config.yaml
experts_per_token: 4
moe_layers: [0, 1, 2, 3, 4, 5, 6, 7, 8, 9]
lr_router: 0.000805
beta1: 0.9
batch_tokens: [32768, 65536, 131072, 262144]
Below are experts of layer 5 (counted from 0) of a mixture-of-experts language model. Rows are named down (a neuron's output weights, with its number) and show model dimensions 128-255. Each number is 128 + 32 x the weight over its row's rms, rounded and kept within 0 to 255. Numbers have three digits each.
Before each expert's rows: "comes before" lists some tokens at least twice as common just after its tokens as in all text. This comes from a sample of Wikipedia text that the model never trained on. Tokens count by the router's weight.

# expert 8
comes before: " the", " a", " to", " his", " that", " an"
down3:129166110205070130133103109143141124157080095116095140139187125124134145116126155139121158099079102156080170116138144150182146062159139125100128157147163088115077105125120148121181123163106158174131182146113140142177114122123132146102120123145126182149075094164076127202119098123139089112155104148185153095080106091120156141133095150151079148152117136085116115143117126082077076173111
down4:045160141132089143177119157086114154130095135071157116198142114148117104181126072115089138124139138176126137155100089120155092155051147098117168117154097127140142112111135105095088148088053103101145171130143088083119056170122107110154092127115158142141110121134161116135126140164137109121181138147114110142197194132082113091116076074173147114116099172108108128103123097123116097097117
down5:096135118124074127147166165104126086088105183127162082183102117119113059110157104145106174036133169177111115125090083112116101152118133127090141061105129100148116153128148102083098117193101143109154096151121112101099145139100167145165117082094142160147086132158101129196087148108099137053119118132158151130127124171194155125150147153102125138121122138164160070136056167154138113156078
down6:146136133121085183110086148099136061130188091166169156108106143193112118103135108106128224133159116087118136159104104155130145098101188230077088142125097163211154166134188131124139154123123126138046159097103131164113152085120120113114088090144126126120087117135120142081108105159123154106122161068111158173157062171155096115073096144182148148154065134078084198143142123056180113146110
down7:110136104150109164137116108108073127136150126213088126200107066088151145092150114149101098129122153120124105135110070143147128172096079076147119141107078144162141124138087094147112184165147136110170090166153119104157114176138106185181165169128122131134107116073143115107137140120154098138133145182138168122165144149090154115102094117100112221140158139148151136116109143121090163166093
down8:125109107108198120183110101129108131110104092123126142073119142098120138094155153136100148111174174108164187049104140068120151101117142136138136159216117118112125090143130086118129127134175165142166142118047102141152155166091131137102092099155087110056096122100131178128144102175101160122126152088165096159085125096126147103172136112129109104190127055088133209095150144121164104146133
down9:083078160084107021102120115095106175101155107088131113099111128200154122105070108107100099155140151124178150170101127133142159073061108107094030103139112118198074089142175130144160162112159175073137108121150119143160089144139124113138130125133115155116089149129119071135143116157116182182093060127160131071162087148076121117162048162165127132164116128104096192126136123118092122117083
down10:107163100120152166155128174091161081147170134106123132085101156087158102098150154145111127114134123211102114140130145154134120104179142126180135170131117176140191121090105085147155144134140143104140170064151100113108174143039132135123135101093150086145164103159131109058122164117087109131151140149104125132166160184121221130126170145169174155104163065116103142162202120137149093129126
down11:095155142097118088175088117132073057088116180120106151180063089108211075130128130160143121101107096135157173148140140155149114138094115128131102133157133127140122068083143111181164207088180109158119125175065132116147121105102171148157120156129132111111167142068135163157149101147133110115100106133157104033193151095106091134140138147073120103108111137097141122193116041057119089125144
down12:132144096129156142168126082131172152144193116122132144094085135135078124184128108158139140138099149153109082100073113156127090086204115121118142155094121056197168194093131083110217113136114120119074113119156120118175078191076157123152139118148125105148180176127081150131140162111159091104126085101102151180122146098135141063137140176151117150113105137131140190106141170135112088105108
down13:138118187138108104171137135149138134111196143114162112101092156183162121124139121157123134187135166101144139109143121140176154119054116164084158189109153176106163092102069106098133144158168147164158139161159149109134193053111173053148099140076150114091119114170145118122173143178126123121084107079109177099197125124125113121167112114110101138205139113124072133137173138164084112145123
down14:097121192126158165127144113151121105155173143201110123122138104169163170091093120135121138076189156168133135147141095100162135172065088120100106149135144123145183103166083156157123150114154089060157140092175095127145114130090134110136139168098132091139163113096180119116110116115083124125087139105131126104120105145124074131109099108077080099085107071098094143135165127137191153155133
down15:140071087114136130154113139150175099144152115115130153068108129134153128125118148140136126085195151073132188246132146086116086122131151143167170078159086154096124101136118158065115138132120143185152091108156154113150134144100150180152117145129120153152131113149128105161042108141098141115104136161107136116165128124088070130097157167196129133180075098089156085130140112148136093109095
down16:118124097099115153148151149147159062120061125122151136115159159066101150182106170144152135113128093186095103127128064142106083092068160156065126148117106150109140089118122130116142088079118094178083066131096104184147161139110102108101170128129157071138153148153112113043146168137120139123189092166128180123126144127136115101150183067131126103167146111151165122189133133182096116111131
down17:121137142133125126123130146145147170109090185117127104112113115155158127147132112193182137078110150058157168138120117063105165180155099102139112076129063122118156174127165101143107207157156112095092135163058096140117136119098152162067104128102100070149146133109101175136120109151182102125126146141127211071147091079085085141123171096102154135075114141076107130121091094120093168112143
down18:076088094069112114104097140135159112138060141117172137127091121109197138119153118134166140136100130175136127126136062080151143185095099092108100109146153150165145179136134182164210118110117135091055133165159097141116088140123110125091149136127105213099095128130173178092132154095195155121108146068105089090102119117174149148121178159103114155157153126103116144120121117154132107115084

# expert 0
comes before: "\n", ")", ",", "–", "6", "5"
down3:125110141116080131123099184173151111161101167144131125146187103097134163130163109102099085145212103122132173186186126166128096129121138153148112148078158137137171180093069155135190157140091125117097134120210132117084092120143124115115138126098199147158078127169149100108121130076138131202119145094134154075125111106148073165155138124101115176144150089169110125158083138114136133151117
down4:168152099183097123110116099117120111104144122119174155072120153145105189101148093151166156112087159098099139166189135146053128114166125119089187130098074178126091127157169095150108124148153163145117138123091146112091147126114144134100128133128136107105169112095115159103089141092145095110130045166080137099087151149108144146144067121114116086106158175092105169114143092152117088048101
down5:140136147089135093119048097142131159161079142119192176158101158143189057113141089143130142104096113162100076126131146170189125082160126098169117173198125158122103135110139159121127164132100131131105152141149133116125152159141143085092158119093090113150139142148118153137070159134143057086126142131155098131180126180120194089108116122100118112096075137135197102115095142139156118078158
down6:135149129130084129183106141185115092076121136131166158133124094052143144140062100132189098067145152112079145154096129139129126156126127139144157061084099073117124095131145201118133104163155127141140129076138101186087149123086116156156130133131169163164067195158078108131104094182110164101083160107135129136190122155123111171089121062089141091139125136123140054162122199126076104178134
down7:102125145154179090115116103172071146105118132137117148141110148083088109146107120117191150126102147070165106113121104134159176137124152154113134174099093088112114101118172128126155165070088144100157080093131155070090132196134117118136115133073112106134079085103123123088135111118120197133150087120128163112117114107132072142138160078096068147163140102129157142157151062133150108077134
down8:149079155134118077123140138102087157131133125132147138191048094100106182111160083108104110117077159184144160145111115120175143107051125154118107170106119123102171133160086103130149121146154114157187114146141145160044133106128107159135160130101095122121121159101109181149126078152140118092156186114096153128041083132119140141103156092095113137088098120087127146124117107098086084172166
down9:166132065119171143141168072143131181127075150126091101088131126181153152164122084121096154107101126197113095100118120093132161111177082153156112103169097169034077133124155170140153104121128173135145152115108107146095115109197096193099138141125118091134182087118103111122095131173107100113134129143128136140153128112116071140174138110162078102104131130142155116129095141161114139160153
down10:116157116107151155129181154189171080165101140122150075115188139152184085112130166168095088165179152127121132156143105160103132150076110135111100200170177115157104130169148179184072075116153130120132172074160106095103182143100102111097097091081152163084169126089153117097174114175130115105141119130159069122101086124129150136120027142091149108175100129150143126157127145122143153172119
down11:115127121087146103140123066195144107151171117110095126123103119129155097118137165096110157090133122153130092129130167140107096090123133126165153187074125190160136107120102130096163151145102111117113154128120101134169129128131079092160197147121138083131117069147115149160150140147122139186128143170153134108091129106128126099108154110126113095155077123096143219171110082105196109115098
down12:170107118109216126122148111120139112108130114075122158106142099167148133120094107111120140095161116197152139122108108156081127123148126118138149131135157097091106157173094166049116189105146091113102138122101095140139141127110123217060150250159127153097164083124155137132123190106046109124119167142124173103155092135082131143117086132117178170138066158119143137127073128080166178111146
down13:088103122112120200151219109155154108196135140113154142176209129048112181102108161113202109084095118149098110201076135163183076105100111083104160153135143136112130153142104137149114091081117111130131152179109136107099138135145163093157129150137094132121137180162176084101171124121181164150173172147125124123122080140170114126158120143091160170193140111151154149108113133126108158114127
down14:132154112201115119133179137103154071112149110122160187120114138124154091157119171124111180138143123078076175047127203100073116076122104114124114089155084085082106143094105175153153098136136088181122198101101157146126144129170196116092112077092125141123188211211110097126078133092131122126115149151147121151137131142121149165088101109176144135112158122129184170182175175053147120103103
down15:051116145151139141117141141123148148128149166091155182102121092118122125174133132209091152136120118098155088125072116116152153134098069107128169091148103113059086105112098127108135114101112136124133109126127085119153135168127165156151112082106207161137165109177183178140119101104157065047140141141119110171076162148111166118106161126115135093157142174103055146108158150136176108163112
down16:080125166186160143135081150189102083127129112097118143116146058145160130140182129108099138091137131140129173126141113070154121123101132152105191145163105127136044106126112134141127113142154191147097157145135140119108150140184084124121084103100107115092159128079082119143117149177160109149178108119182103113106140115136169091114128182125137159184055132143086140078185069129108135130097
down17:165143136158138105082069090084104141106057135129110181131176100129184155085152139162114126186133102191115175082110060017126194176164177194114096113122213142112149116093141095092142113107124093095100102134086103124106089105079107140147132135130094127133097159084104153082123119139105118085150168145145171092167157168104096143154119062166171119140110113148071163164110113106089116124171
down18:079064129106169170149150131178150109059107120110138122068040148093084114128132154158166169108152114145062093150162049155136127130101131137123154103099077105132086104100127145176091222154120153150088124107100113150211116123100154160099135105098143152160119117139109129104143091114198153107155098147123152106070168083116146091120138155160151118154122124113142175146133115065159135154101

# expert 6
comes before: "\n", " The", " the", " He", " In", " a"
down0:114141171088000156096135105088066152163119131140121156112035181181127089096140117166112119147152125107150103099165111107111122169135132106074166138160168134121103131087102162175094072071154152119116106105100142139194142131153106158187051126163111126140135130082200104142173124134140106137074148113132146104150090129105184128110076159146099147144080145144126171123075133117127099122137
down1:101140139158086113094118156144162091089115089120114094139136148122092142105163155120098118097147127196100058090118150158150152109156135184121101112109162148158038132167080108146175098137145138120109123163149117144128157147129104193079178139147108113129162083098132103176083172067177081143213120142119095125144110137035119130121145131176109096188142146165073106149135151120133147151121
down2:128093162133166152208141104145084164166100063152132141126155106089141111154133124105141087125099061123127123138088093084100148097140090102140108115114131140109133144117114138127140106183093121147080054155103118149106128080134129167132141098219144077123107138136192130185123146111112132143107126116146077119072122152122083155199148165147150134030146163154128135128150124153128163070114
down3:104074105084133109154114194171096101150103129128176136163086195171155138146186162131139141121144133122113163141078115166117150133114129174200156103096155081141098141185138099078127109112122147123096125105085151138134093128098120148121086158142163169118122133204127148162148116086133170161154120088140166152171065117107107166088116131082119153145131157215118117172132151118170160124108
down4:110181131085203120165116121140129147111170154170143125154091038180162102134155123139141121109101165150142066113068141158109154179129159120153127129089131100148150142179093129143115123155139131184131098175114149116041115145109130123122036128151134145140114137122058074115077080083186123123157133142116150173159142101135091139121196126191097180149100158109137093147076124138087174101161
down5:096137133140094123184127101086154163111146134126158100110106242075107106113123115191154131156190192108157168127175113080109126111106144127077089070155098072173111121176155170043119105146142181149143225117091122126112139103141100110086178081094148149118132110152136121114081124136141140122179124111168111084051126122107162104135167117097174173128051112106120121121114141113104129133144
down6:157144135118109075109145187090119088135102147121182194070123113112131108076110149084136179087089124085101169100143100092145143104114123102147115193128168136158143164119096105087150082082135104118119075150178100170091121181171167152132135094151112146153163109220162168121133171092132144114155147102087139149157150134141101090131117143190118145084169151117112072157098102166125107060095
down7:117118129099115069098162146133146115162163108102163106143111088163171108178126137156030127144067083135156139120088130151152107121183115123137119176106104147085095053110103116162132095133122126194118179159163139174132111113113127152126146187081133103168120159167144134133132166165095113167185128184060115129121154076145105129176115152133122152158150123147077197194187089126114080083116
down8:120097106095088147164137118136108103186130127123079170119086117168175142172137111128147107084094114172138131158153171111127117127114168116118075104141149152171085170139141055165122122144120154118196119114118147151091144119176121094133095161095180095113149161129097131072132067142168054158109119158186147165077120102181112166126149140157140159076114140183110087197098124119108161127162
down9:105140145123102157082107168125108161144126159111186141120122096140155059113123098155096092172158149140071138190069058163117109130106080200072235150085121116132121124191168135104183112166135120117107120087128120116111058145137144139134173169112150094120149142090140093137112133107084176138187153117095153116124119104174163168137132114116163125106123119112122065114097158146157062124113
down10:132140159142085100121076125136070159126152094101109108069167147131141181136171180128133143138154157180115124177150130128132145135053103095128125147058179129102091139130127087126163113148165157099161157147140108161077161112113120101172176138119166125145173108120176079056140132106125066139094155146118148082143119138045075124134155121121134057138148099148121174155152091164141117110158
down11:145165140116151134157186080153097138142113130202126173085114086149098110105067147069123128076108153076216194156098184081127133112124128115086178131134131144125125136076058102128127088119126081061149108221109119182131087130161122093182100101159160103107149152136136097116105168177162135157142154108194102123198175118177113095157181153121100124124103142111064136088213119141168102171156
down12:141130129141130156112101115119139116125127176105087130176123150087185151111157153181141153168145117161112169199149126137149138166148135134169198198083126144106157189137085124103194158097132139150165134146146140116112128106108096112049141161098167141119110091155113160125072120131184137099149118145167158093067108182137094170105161176124079152140157170125140061176183105184070101187069
down13:125193099116176156144065081204093077160134087151163156053137110114164100113090191168109185159109149110122147120142149078157151116041154133120156099120087104146152169130156140140152105158145119127059101103081090185171074170072137111096047147096159116117130111153174087128120120080117128156111146160067095087151109191170108184148140165086133143090138121104078143163188172138105212172164
down14:143159129151139137113077097109146108110106135088203200117119201151068093145168157144099117141136158135170173163173133155187115150101088127148165119164130057135108189123092153145109086094173103158094109107097121130109139115122107150118080132154132163098127120187150121170144147122056078126113107190105111152101159127116093096178119127076157148130109084183110146136072123123151103205106
down15:136131066151126124133181138126109110116102075137116078163152159111112113148155103120152135103096131162154129121120139217162145159126094139136167180185104133142164094153134146126119115110170109103154104130150145129129118123169109107113134163158141193130140053078156084140119129112113090067171125093075157084120069171146134128160110065072121105146130145120109064062066105122052169121130

# expert 2
comes before: " ", "1", "0", "2", "9", "3"
down3:079088097131138141094145093132154114069108132138157124120129138084164176119166103120105102142142133080128136075147175097125144144152148134150148137126184085184112108111147127090200111145172163143072151127160125090124128098109101090120146112086128122119132033111139164128060105141085160068139108068146126133145132102037128118121177098127148115112183131097160193099136125198132149108146
down4:117172130087118146196104124114104145130099144100121141169157139101105078152137148133118128136159113109156157107118176062106113137118141126116172112145127107117191113123177097114146148079150168169149135107049117091161099140110032090153075117100150154143180179142091118118082143146159160107146109124111106075086081127096127125069044170175126094140080150112106149125169169150111114091157
down5:116126136096141171162162105130131119160140114103147157121120125121103134159074125154123113148136179139131127099137123125134139112038110166077070124044108154168110081146175095132158154140116096112082084141155100082173089129100151159202143114129164123196124125117154166168160154186123131153164125172124138182104161121154104162135079160067182157140151096067147103149176119121085149103109
down6:076134084183146067120114132181111085119077185135167110115128062189168160124147160147131117147103158103176135111122072136113151114057139091179064134151130155113114111144090140126063123113129149108109195133105089178088120177127123172174141104141077147117140143155078167128128128144144111104129115065167108078157164151153143072142135170102157069082099131123124193117128109085155187119128
down7:097127055132119130059146135139147074089156149124146141169165106099102143120156120109164195132045181123129107107076083164140131177092092137124136128121112116150216128148082139097147082103114147072139097076136180142156146174155138090090115091131164110155113136109125131144175102152159060163170129055087132160132151123136089117121117108054148115100073100147143125095120104124125147146153
down8:168105143127141074123110067081190130120108078164198140158141137133097168114185139070182174143114127048111140160151110170140141111142086126107093183126109157148138125147156165174109143151078143097102181122085145133140100084122079148117143144107126153144159181135098133137164110161144113171135054089152192161142139153131141143157100094150135159108120114124136127103107115108089135114161
down9:137122111138112148179154153136132104127200109100158112071134099132121126192104109123142157166106108140141128097169143126195056133119205164170111110112099076138175099048133135137162122039190128121136164112141146135159169113096102136207131196084161114110087139205173161130127153147108138132139124123126088110148192118126147159126130164154145157115075139121145127126147112105146110112103
down10:157047078084149108113112173144125105171152194154114127143187115091114139139095105138152122179136113080162129147167172132146080144204115123101153151083147184147162106071190161127159098137169090126118094089139172081109055144130141085144131169151173158091109165105105157139167152088143124167087130145115142108190147125105101049123129153147142068181072160210072083099106127178133135098102
down11:161193151120112171131102156144115188132173118160116132135164159145154153125128165093160132128142175114091139113131134166172162148143117068114106102124188146151141086131170089111108134193123169135133054092134145101107150103125077123117095149157187200112109143138154172145140153143167138168105114166048143214128159163097123091113122129129093085180142097117145147172096111082132118136133
down12:161136135148116101141116171106085146121082066135201138153093093121089156128118156145092128154178164142097117108149097074113104188174114100175122115102161143119136098112183140080170122190116127076161089105081121101118132105143116155148125097111125169105108161108124117165107132151142124142132140132154164144079109140113122155119172094139092091168096205126123137173104086138089148021107
down13:168162173044163117153125178155085126123194082159110168144101165155167127092148168151146118164120152137086147163105102087078131141149136126140096115174139103174124124136149157143109177081150082099178157112094123118118154105120150135155136097074112099132113109152076022133084210125137132079169184124134099154156112115119140164073142113158122121129146069132070134134088136130131089078167
down14:106082091113095145213189144144159113189144116092127120163115157098131146102061107185080128120176081167071090158125144178152145140088149115074176156157087091183162178143159092116125136108140141165191103122124157114159114164132105117110083106175122149147149098127081099148141133073187151091154137209159123169087126089072119134092119166115136153142129080131122115115107121097130176045157
down15:106133129139107127097111113191062120157118142102145121170109181169185100104198145102132140144106157173176111192131061120097086097109163141159120121072114126158141144146114075174128183068192097151125114152131062153104147123085121142120056121127183082143133058144131176183084143112117107174143073109135128111102123120177121191131065159123119099166147176144088145144119127105084141137167
down16:120124151099099152112132156175177121134140125104169116171113157139136146098158147158124144143133174157119137085100223175180149105155146093114166115125137127175091109115090133101058149167159072127099126183147086151140164126125123192155183085141125153077171156169135084114104161162118084142143162147153128117153137071117171084136088124136134108104147114152061095088152184156133141145135
down17:084125171081064132075098161132143097153116153116146215151160080160106158064144130130089227131132087156113155077131093114081121117132137102113150135126167131130142087026081090095173086115126120125157151181105064098151101106132145114137106115135100154142154125113171179147075106105114123106124111054167165168084116151128111154131134113149209100150116103114096189034118158104161130108164
down18:097092099159127125097136159175153129157087081126042086146136177098176145079062120095086207159138114125092118153115121200072123176172138081120225167107100161114041117129096148119123160120118173131137115083104090117168100151129117115103115155127148121106128144126181184147147139113157133131094168135101145146112132202152099118117104156063166192160089100124127120126143141172100095137111

# expert 7
comes before: "|", "-", "\n", "=", " •", "W"
down3:105133159098125115111096169110131132131115137104127122137163115182128108124170192101139114118170133130170081167137122139075124133170117022142119156110129175187136103101082080160111109165141201096210139138112109091098167082165137167108141157132176129055084162157145142086114070090130137149136128200069148083116171093176138119124132109137124114157148153161149087203122143127087176092104
down4:152222104128116105107147170118058125093155159079129101071111143113107151138184139125138087107120063130152145120126180122125101144119126172143150152144157142108167094090135065100163053125178079175169135107137168112117114104162100078134091104124137137122096203122170128132157179191147149142127123142105189110158102072101150113132062147134100058118073099058140153159132121096177122085160
down5:091111152084174158118074136129178207107090137114154205128130127200083090132082139079097077120117130127153152177078140119105148151148148121140126146131165083234153143132164155148156116085091137108114127063104174132136118154073142135143150098123080132073129154125104124098116118054148099101135120150130104153151134103105105064126114177155117125145134150156142167146140099121171185169127
down6:148107117088074087088147152099081165130165101179115074092135109165131169105186183154143122126130198105158109116137090104094089116124128141122123135163105122108127136129045142142175109099160169141010095084049121149134097149121120133147212124106174101181093147131057165158099073109090139103094141120096127087144179127143129145105110178108130113128146107145144160106093064147110160190095
down7:096146132166185090091098152132175092122094149151065126143158114173170160102142098137134155096166143084093144110149096146138129125143210122098132195142135096128130183086076048100135132114117137146160139146197147091147175071155129087096132164109200133191131156097131103079049160126134148159173118128095153096159164160160128170135086186136137053134165127122115104112222077127129108128108
down8:122119153132141129164124148116109064166108129150161105131146159067100110112128151162091157213123121107122108113140113113121147086139179161115126154207095101128132101109070091088170079157138100086205124109110111167128110138127129112148132142089147099134141067077122129092115097099068119126113112128052187159213156058086117110179140050142127071156166152154111118093134076144113125090161
down9:128115223149116078205051159160141122162109089115133135160120151123202087174146143094135112158112161175141103144212073100154166102066122158142137125175117112118147131096195143108085177128116132115119157082103109147159126112092122147129081144103127141055126088118088144067140147131150164103160112114081104160158115081119079135108114125087195141130156164094119156083153112105123094109135
down10:109120109117185136131084143110118128068139114100153085184081109122196132140179097155102133096139124144147138133122147120120067076158115118123126096155129104126137056127149124138122111150149168169099145095107114154127094115141125203126081143096136095125159101070145065090093116113130113135111101087075119129161144138130093151194210136145157151140073137166151081126149112168116096130180
down11:083052127205106089071107143085110113066171122102154171107138176143148198147144162133071175129159096096107104214111153170147144137114078129103127124088149245099120071146103120130085087150112151163154098093124115127125154104127121133145135082155117126151179122079143114182062181133148106123143086142188192095113096136155147191174142129126114114135219156146143178114193161100137147131135
down12:109094124138154153138117171119138165138129132175154100130133169114134147146069128110106113118126169142134165151173124094140139126106132153164157089142088088136100105090138168098090127128133169093196132164105159167102176119080070055129112156178130188137122147177137152134151158109077134131061131112095105142188090114121140113162092151142143165116138168149092117087124140149121079074066
down13:129146158137185214108121097169167080134083130130132146136166103142100115125167170152137173101104132153077072165132102175152170184133139158138112113179085132144136124118125164164115131128149078098044111102077134073160089078112119157183149106145109136134152070152186144189155153099118149137141108131157143103161088133159090069103132066138122056143125161123129122154176119164112180089138
down14:105168096110171127153069192227096137148171106138138150107160101137175143150066144122158103113120153129149109143137155195154095156110124095119132132124152182136093076107120113149099163116107103160177103141127173143068119150167133124081115111138170117131133199129100183142192102107123089156122093117129150079116125159137131093180181088154207103105125178122162130122136108073092096162157
down15:136102115111109082137088137193129096151104092191145145107140144148085137093115095092098134090146168146137103160142067183142131144127097169089149138128197086210156131162102103118171095153123114068146100119102128161129145126078154073134105123177145167066132065165172105171103169187126096110130137158066117128115173090134116101155127117098074159096089129107075108162150106094126177127145
down16:063104142119108102130123096160140125142113161100086118183113138120155129061097204131174157135151154164111086177132141115160134159113161153139173135129144098154140133139145125115116175129089057122152123150127155100134058119166165080168115092100131160120086147118100147070105161143136136131153137122161115148126122150064118075076127171143106139139170026123145137124059141070151052125120
down17:118151132125108124164161169156181114104102101157113122116162104088058146136107103116139106121093126145095120100153152129131142175126212138155153145070134157141085136112129163212171062132133097142142151202144133142120124121175131115124153160140125100149121132133102092184134102102140115128172137107114110174095061208164137139182095135107117154113114149062107111051061121133076189140162
down18:106176138120163152153160132103135108161111101163081154136116166138149176147156158096136121166150201132121092186102136111092089077055161214108133095189090100115112174169095146138121186148130098118120066139112138166121073083185141149116161115111093159088099151081102096134107128149136150092180153159097082077097143152096161117178187079124140097133101145135085082121129089158067082153113

# expert 10
comes before: "9", "1", "0", "2", "8", "7"
down3:163143145119123203107114168115131126138104125176101159070051143155185131133170114088147079051144124138146133131156183117116065125160182142057140136119130115104142076095095102168138068095082135169155152113146119137146138200078149146171180071114110140117142133146144161060100114149118118087078078170142077105091150113123151112170144106169179155167124154130168189130104158077204150189135
down4:089170142131160171142117087149181113126049136089104164106149076136058125116113099122063131181093153105125151142086150145170110168149107141099172106175137125152173120148141154103139063169155111157115211154109130146100129085110142137155087154160183125103076149093153149114160182112102138111137160191119113138150216100150156129174096193129108163137145122103133153092171137087095078136096
down5:158156151173156147140167166138133126119142161114133112167084134140146085199019123083116122160122140148088094131093152118207102151069120086171135123071155107190129114125147153149113111134127098101114139139153154152169126145112137192161095077152171150139088099129085134063174124139204178204133202176111086084148101157110105063151149139127125112164112112107133087166108119150090111123127
down6:152098149139093114064042149188167134132149119154130086112128161100127184128108105115161129147081145097127150137198140154145135125101206114133140152141143082164137115142116160122084165115156180115127095123081093099130085070112119099120148155086115130078106138168140132131098150142105164067165131158132166210131112102169089170083130165122178173143136142117178153168147127126106143164168
down7:168127124117194147102159128124132128128131107060114148112117137113148135125142114145169137184094070164106165104136092112128119152107096073102160171116127118085187143117114136080162221084166129138107130088102114149132112109181099179176151163122070166159136116144118140149177044104118122137123165041127124181177105146130122116141112044132081159134136111157094150100163131145142124152069
down8:141133205198114127134169085146105069156146050128075140108127116113078061125141124095133130090120140140131110089171063089147124153149129140102114162106201163113169158163161106103109089129140117145100131113074118129128134105134150130136212082069161163119144115188081141099090144167196131186089075163142137185192144120133179148126084093143061164106141047131112085138103112178182161183115
down9:142124123154147128133118148145137147129095139144176080133088181148037107117135152155108141126082183119141104090149140158167140133163119145128128089138106107143109125126180148139165117190167081166095118184144129139151158114136180134180108186129100162184113097171190132156140174109124082123168188107164098127162149113082138080184154138125109159168103145101143165170132157184154076179115
down10:097098129165151122153096125160120154155160155165133088101111083142086106127072140123073085141077095090100141146139167185112124100153110130157132150127181141139147101107108092170140127085128080152154179135143155135189142145116099194112146125146129107124117156167182098163141151124170096120115164148119152079092144183129135142162152160106138123127088076117069118129154112169072125169113
down11:166099114180147141102126112143120139169109122119166145121176138161110230107142128094070117118177099196155140126161158132169155157070146053105101124164120126146091093084202111115176118081167087187096095163154158120166160063117091128128139104101150102068156138091184201127108142101191114112095187115111170097068096143080118095103106171117113117162108128090140130154107133124176076116122
down12:098095088150119123096124092079128125126126039132104180087167112162127137101165123157136172121154117142121133122165111124127155087187194113095132130164104112085079139091154128129128083144119187114114168093081077096110142082129105128059151110160108101149160105047150134156046156094087078077108097096164153116120125092152165151097101139125169138123184093153118146106144172094162167128134
down13:136146123139188123168077153163180139139158135123151146099145190104116107185034128115091146159146127041147115141146124107133106114100138160073073142093116107134133160156127187148099126063130138119097129101149092085042127113082116147207155088187153120113135098135094158106126111084142134148157150103085134180153111117100121117118122131171173058142119130105177108144148114132062144096142
down14:161172078155125147172146166099156118112140141173149102058104135178183141170160110118141152120152174111136185117180147167081155122115153119132144126144127142158065151115127082102180191190110117145146174087129087152127172175091121120110092132166139106107080097150081079053167134130106114149114184110093112116135150162121128138153150137147161114147149160127107108106167059100142118143125
down15:144161125119124156154118165154126111200105139112137161175141104142065196118120165126231159142107088112123137181152097141115070090142112151093088194103138126087145038179123130169100119199131147119062147141128123157162113081118178110108109137141178145138183154129132081171125085091128130082107144151111094119142149116151144149105132118146104167141130133099121088193163121127147118078091
down16:110231127124176157125128147121078139144132102147128139133174104110123153243104131144065106131077080126143153110095123152088151170146085178132208096137118141145060129161119097111128093169110197150115128093139128104162130117178088110131168130148130120107094131107096145109137184151200103115055088130122163115205159117088184132140151097129156131069135093151135138095167107093121208081116
down17:125132101109151164139126083140115129188139122173152201126117120162132124125150087127176188093169110139172097129168154125120108173102098119130160172191128205127156139163108119083126144107118175113072110144159132092116082126173163117164162118131120112141110075133190129094157114172141169126130106074081143176140168195106131107118170172128150199096125089150120139094094175119127118169077
down18:105214151127118135091095100121108147111092096115165151081091161168176115126154151080099087083088129145074170186112132163178153101074095124093129174143103125104147090120108189122149110123130105131143087131123113063144141148069137140128135145135134147078135174117193135088219122130148177101125131107119148099144104134086167172113146103149127154114219165117094154132185107112101088091119